config.toml
n_layer = 12
d_model = 160
n_experts = 40
experts_per_token = 3
activation = "swiglu"
moe_layers = [0, 1, 2, 3, 4, 5, 6, 7, 8, 9, 10, 11]
normalize_top_k = true
init_std_router = 0.017
norm_eps = 1e-05
lr = 0.00673
beta1 = 0.95
batch_tokens = 32768
train_tokens = 263700000
dataset = "wikipedia_en"
Below are experts of layer 7 (counted from 0) of a mixture-of-experts language model. Rows are named router (the router's row for the expert), gate (a neuron's input weights, with its number), up (a neuron's input weights, with its number) and show model dimensions 0-159. Each number is 200 + 20 x the weight over its row's rms, rounded and kept within 0 to 999.
After each expert's rows: "gets" lists some tokens that make up at least twice as much of what it gets as of all text. This comes from a sample of Wikipedia text that the model never trained on. Tokens count by the router's weight.

# expert 8
router,190,194,159,180,185,168,228,200,193,211,214,208,193,203,199,224,191,199,191,190,210,172,203,183,205,196,201,227,204,201,203,192,209,211,176,201,199,221,201,171,190,176,165,188,193,237,202,211,201,193,256,205,227,147,205,187,207,217,183,188,188,198,178,179,192,192,199,201,182,196,209,211,209,213,191,190,193,219,219,237,196,174,166,222,179,201,194,216,182,199,220,195,207,179,215,240,232,200,149,173,229,225,203,206,210,211,207,127,189,203,221,237,170,180,190,207,197,208,198,190,169,198,171,205,196,168,202,187,221,186,217,183,185,190,217,200,211,200,238,202,188,242,184,227,208,230,209,206,217,168,214,187,244,219,182,212,213,163,169,197
gate0,197,203,243,177,225,208,193,188,203,188,231,187,203,241,215,254,200,163,184,184,183,205,204,223,207,225,224,218,198,163,193,184,222,176,238,164,228,204,193,172,217,211,206,215,148,187,195,232,202,190,189,174,221,192,244,217,197,215,229,211,211,214,216,196,208,207,181,203,168,200,206,204,183,170,210,221,195,152,233,209,152,196,197,172,214,230,206,212,190,206,186,148,202,199,196,195,189,187,177,207,203,213,210,225,229,194,240,203,197,203,177,211,190,191,173,174,211,198,197,184,204,232,198,205,217,209,206,181,209,187,192,178,201,211,220,212,213,234,145,197,222,222,193,191,197,193,190,197,192,170,208,217,200,198,198,209,202,219,169,189
up0,198,224,193,215,231,210,161,203,189,199,232,190,198,200,207,203,186,182,187,191,206,224,174,225,220,201,208,186,196,202,198,175,214,182,233,176,219,189,204,203,212,236,208,169,170,205,175,228,193,187,203,211,210,224,198,213,187,210,218,211,153,204,191,203,198,176,218,192,222,195,239,202,235,181,223,178,173,199,183,196,169,161,222,212,181,213,228,192,200,229,178,184,231,172,209,232,208,174,228,158,178,215,189,214,223,205,203,188,193,229,194,205,186,195,229,172,217,214,212,192,168,205,176,218,230,208,156,199,188,194,227,220,151,202,190,199,240,230,190,193,204,243,185,174,189,210,222,195,199,178,196,195,240,217,198,181,235,203,198,174
gets: ".", ")", ".\n\n", "-", ",", "\n"

# expert 12
router,188,168,158,179,142,185,198,186,226,213,198,204,163,228,206,190,200,190,218,169,212,201,203,183,180,201,201,223,175,171,229,172,209,199,186,204,214,184,202,207,227,156,170,205,220,223,188,232,191,207,196,189,217,180,226,227,229,184,210,196,201,184,204,194,200,179,230,211,192,196,206,192,206,182,195,220,157,168,179,187,205,185,152,217,184,194,151,190,209,171,212,187,188,220,225,249,187,242,205,219,190,193,214,220,144,196,209,202,177,196,206,155,224,222,197,189,207,200,207,209,189,176,183,202,209,195,198,227,202,190,199,195,207,203,189,176,226,187,191,200,199,198,222,187,203,197,172,189,237,204,164,219,191,227,173,231,210,201,187,200
gate0,226,206,205,197,204,188,182,182,213,205,170,170,186,193,187,159,197,181,218,217,189,231,225,187,220,206,183,201,206,232,223,176,204,184,236,193,170,195,184,180,206,177,165,182,212,180,166,235,224,175,192,187,179,218,170,225,212,199,202,206,225,189,198,193,200,183,215,228,198,192,216,233,226,187,217,213,174,197,223,196,196,184,158,205,213,204,174,169,225,165,220,176,163,198,205,227,175,207,199,227,212,167,219,241,218,171,211,202,196,190,194,188,213,231,204,227,214,236,202,196,200,208,209,231,236,201,198,198,184,197,225,209,227,178,160,200,208,231,198,213,182,223,223,214,210,214,213,187,183,159,231,222,215,213,171,214,205,223,217,174
up0,226,195,215,220,173,187,172,177,214,215,206,228,201,195,209,192,240,192,197,163,217,214,220,243,209,225,232,216,189,231,200,211,191,187,204,213,235,209,171,201,211,184,217,192,191,174,190,240,188,143,219,178,207,191,197,226,210,174,216,192,188,192,178,235,178,235,179,182,187,219,175,187,199,163,232,186,215,237,209,189,181,183,137,212,215,180,226,193,201,185,199,203,199,217,215,219,206,210,191,177,202,207,220,187,202,185,211,207,232,189,209,209,207,194,230,212,221,171,211,228,224,231,155,198,223,215,206,192,205,211,177,214,196,194,192,200,215,210,181,196,238,206,212,206,181,207,162,183,192,167,202,195,188,209,224,183,227,208,235,189
gets: " P", " p", "f", "p", " F", " A"

# expert 31
router,207,202,189,153,205,203,200,174,208,201,199,213,181,168,214,197,186,150,193,231,197,224,237,172,185,215,200,212,189,198,168,177,160,230,198,180,207,236,204,200,220,189,201,202,182,207,236,204,182,225,205,175,241,170,197,186,211,210,208,181,214,219,224,188,173,202,221,200,190,183,198,198,212,194,217,182,215,207,158,178,214,207,155,196,180,169,207,210,228,197,240,204,217,180,202,228,205,173,187,209,163,223,201,220,209,190,185,203,195,164,224,201,186,211,140,190,175,213,197,180,194,187,172,206,205,184,176,201,188,192,198,217,236,204,200,189,202,233,169,205,195,199,198,242,216,199,174,253,188,206,167,215,201,210,195,197,209,176,203,209
gate0,190,162,182,204,207,194,164,151,192,197,198,236,197,190,177,213,196,167,198,235,206,185,183,191,224,192,201,200,227,238,189,221,196,200,190,166,190,186,203,195,205,233,221,188,186,252,216,226,205,206,205,203,215,167,218,198,207,248,202,149,161,201,194,185,188,165,217,233,200,174,204,186,195,207,191,195,181,190,192,214,213,205,190,175,195,219,200,180,202,209,189,197,198,200,203,209,197,165,174,188,216,214,231,209,178,218,174,180,238,202,196,172,210,209,216,183,198,198,230,224,217,236,189,236,214,198,208,201,178,238,236,186,196,200,197,199,157,171,185,171,200,180,199,224,181,212,189,187,188,223,175,183,215,169,172,199,172,216,173,199
up0,234,180,202,248,223,191,229,221,198,175,156,182,225,215,168,220,202,219,228,162,199,196,166,214,208,234,209,210,169,218,180,208,232,193,177,197,182,218,206,197,172,184,214,185,192,203,193,213,168,163,173,182,217,182,210,223,220,198,213,154,220,172,181,248,223,208,223,207,210,215,203,179,185,172,164,186,208,209,162,189,176,187,196,203,182,214,183,219,205,198,189,202,168,218,173,158,175,195,194,171,233,211,162,211,216,199,181,212,224,155,203,183,175,212,195,229,202,215,216,199,186,205,184,236,204,191,167,215,194,195,178,206,179,187,178,212,210,194,206,167,194,180,193,199,202,210,177,195,224,206,204,208,192,211,207,192,197,199,217,192
gets: " |", "-", "|", "le", ";", " ele"

# expert 33
router,167,183,165,188,208,205,244,181,203,172,154,237,173,192,226,200,205,217,200,209,178,182,189,145,159,211,195,177,148,204,180,211,187,193,189,183,200,216,181,210,199,176,191,169,181,201,218,205,210,191,218,186,217,182,181,178,227,211,209,214,195,225,187,198,208,199,175,212,220,170,228,204,176,214,225,210,209,176,173,189,197,202,191,197,159,174,205,175,194,152,216,201,200,166,205,215,207,209,202,191,171,176,214,214,201,202,218,187,179,179,223,237,215,172,171,191,179,171,208,181,227,208,223,197,207,179,257,189,220,195,204,189,196,205,216,197,177,198,209,208,167,205,189,230,200,232,184,219,180,208,231,214,192,188,209,216,210,190,207,222
gate0,210,168,216,206,238,224,222,209,190,210,240,187,186,183,199,241,192,195,201,147,183,160,225,180,179,245,186,205,199,213,200,221,177,188,217,202,183,219,193,170,229,204,211,205,201,243,193,174,200,183,218,211,180,152,195,171,190,225,182,232,221,218,190,227,195,185,198,168,214,198,211,209,203,202,229,168,271,221,201,212,201,201,188,162,195,199,223,205,191,224,234,197,195,208,194,192,161,207,234,203,221,216,200,183,204,214,180,241,183,217,199,222,181,178,192,183,191,216,202,183,200,178,222,209,179,210,197,226,205,201,183,200,233,182,208,201,224,189,197,211,219,237,210,227,201,199,196,189,214,193,218,189,199,181,201,207,179,192,169,203
up0,205,190,182,191,209,196,191,204,210,233,177,193,204,177,250,200,182,243,219,188,185,194,223,205,171,189,206,200,220,217,232,212,209,235,191,188,225,228,164,178,201,210,181,213,170,202,183,188,185,229,190,207,179,168,197,195,188,207,185,248,206,216,225,215,209,153,204,200,229,196,220,193,217,221,226,243,213,200,224,181,210,192,189,198,210,202,182,211,240,210,194,191,236,201,191,192,203,182,228,240,207,201,189,177,194,186,196,221,202,198,222,204,227,204,192,211,214,230,217,235,174,227,223,195,211,187,207,216,186,184,208,184,236,204,179,182,185,182,181,223,194,214,203,241,213,159,189,221,176,216,193,225,195,163,211,225,195,171,220,250
gets: " |", ",", "|", ":", ";", "-"

# expert 13
router,180,182,174,205,178,202,218,186,210,179,182,186,197,182,186,177,186,170,204,179,205,176,236,221,217,179,192,217,154,233,197,214,195,163,209,147,206,186,181,205,217,223,178,161,160,205,218,190,177,206,215,192,204,181,231,218,232,180,220,182,218,210,183,200,199,184,188,167,203,175,201,192,206,198,193,215,172,207,201,253,229,190,147,224,177,207,183,195,219,187,241,185,195,184,196,223,187,226,210,207,191,194,189,207,176,188,187,167,211,195,226,200,174,187,185,187,197,186,179,173,215,209,182,209,201,208,203,193,199,182,218,213,207,185,208,159,213,218,209,217,192,149,201,221,230,170,185,200,225,187,199,220,188,187,224,232,195,238,180,190
gate0,189,206,194,200,183,208,210,199,234,194,216,166,225,209,214,223,221,173,193,178,229,214,245,180,221,190,208,200,178,230,204,209,221,215,178,195,193,188,200,217,228,212,202,228,213,169,183,247,207,192,187,178,209,171,188,176,218,184,191,226,167,221,178,195,156,191,194,209,248,172,211,195,192,248,226,200,196,178,189,194,241,217,206,176,220,202,187,202,219,159,223,245,199,192,178,178,179,213,187,204,199,175,249,168,208,174,202,224,215,179,218,219,205,177,190,227,203,180,187,166,206,214,224,197,184,204,227,204,227,182,226,214,175,221,208,198,228,192,202,178,243,195,203,207,190,194,214,206,178,203,181,201,218,216,219,208,198,194,212,191
up0,210,241,164,216,169,205,232,194,185,217,224,164,169,198,171,191,210,191,191,133,212,181,202,151,193,180,206,213,201,205,167,197,235,190,197,188,212,200,180,178,204,166,191,241,194,210,192,203,211,210,204,206,218,218,215,228,260,236,198,171,184,165,198,191,200,173,187,241,199,232,210,207,197,228,203,174,191,179,190,199,225,228,210,185,204,184,194,191,215,200,189,197,202,180,202,204,217,214,224,210,185,173,207,194,220,199,183,217,195,201,187,194,186,219,201,185,222,183,155,234,226,209,186,201,202,222,209,179,222,212,185,203,199,226,198,179,231,197,167,160,222,209,188,197,205,204,201,194,174,190,200,202,186,207,156,208,223,200,173,183
gets: " s", " m", " b", " B", " S", " f"

# expert 29
router,172,195,190,220,214,181,239,209,182,171,187,195,156,196,170,156,204,186,230,201,209,183,191,177,189,194,219,211,154,190,192,209,193,173,216,199,207,178,203,205,222,167,192,188,161,204,175,190,196,229,205,199,205,206,182,217,214,212,232,193,221,195,178,163,210,206,158,233,229,166,207,212,207,206,183,209,211,179,178,224,197,191,188,192,200,183,178,154,211,152,243,180,209,182,206,215,183,202,156,179,185,227,211,193,209,198,200,175,175,223,220,196,211,186,222,173,191,172,210,161,222,207,183,212,194,217,188,219,200,170,188,195,209,192,201,190,219,212,180,219,195,178,198,198,192,162,203,192,175,205,181,201,196,221,206,240,176,169,171,218
gate0,233,205,234,206,209,209,187,224,145,228,155,220,241,201,183,188,230,154,197,213,195,219,196,193,177,221,221,212,189,190,174,197,203,232,212,220,206,197,203,211,212,186,210,159,191,200,182,211,187,167,142,222,174,235,209,193,210,208,228,209,205,207,164,216,212,220,217,202,196,185,220,195,224,210,178,212,209,218,217,226,204,183,167,209,221,216,212,167,176,186,172,212,242,182,199,203,196,168,224,198,217,192,188,182,217,202,158,198,219,169,239,197,203,189,191,205,223,214,190,157,195,208,204,206,234,189,176,210,217,213,203,214,215,180,199,200,194,215,201,204,203,203,209,190,199,191,183,147,178,185,200,196,183,215,180,234,195,182,203,197
up0,219,189,217,190,222,256,207,198,182,197,191,193,192,201,175,200,212,172,187,232,202,178,178,203,200,224,189,223,222,207,204,172,165,219,186,196,235,165,221,164,158,212,201,205,206,246,195,195,216,213,200,228,166,199,164,169,169,209,219,223,199,207,215,197,186,167,256,185,161,192,192,201,215,170,195,198,241,211,222,197,211,205,184,214,213,186,207,198,176,219,197,187,189,213,217,238,199,208,234,197,213,200,199,216,227,211,156,216,195,203,181,195,202,184,208,206,202,153,237,181,191,213,174,194,227,225,189,171,173,192,222,201,209,196,204,203,230,195,196,188,223,190,201,180,210,176,177,176,200,179,207,160,190,179,192,202,200,203,211,233
gets: " N", " M", " S", " G", " R", " L"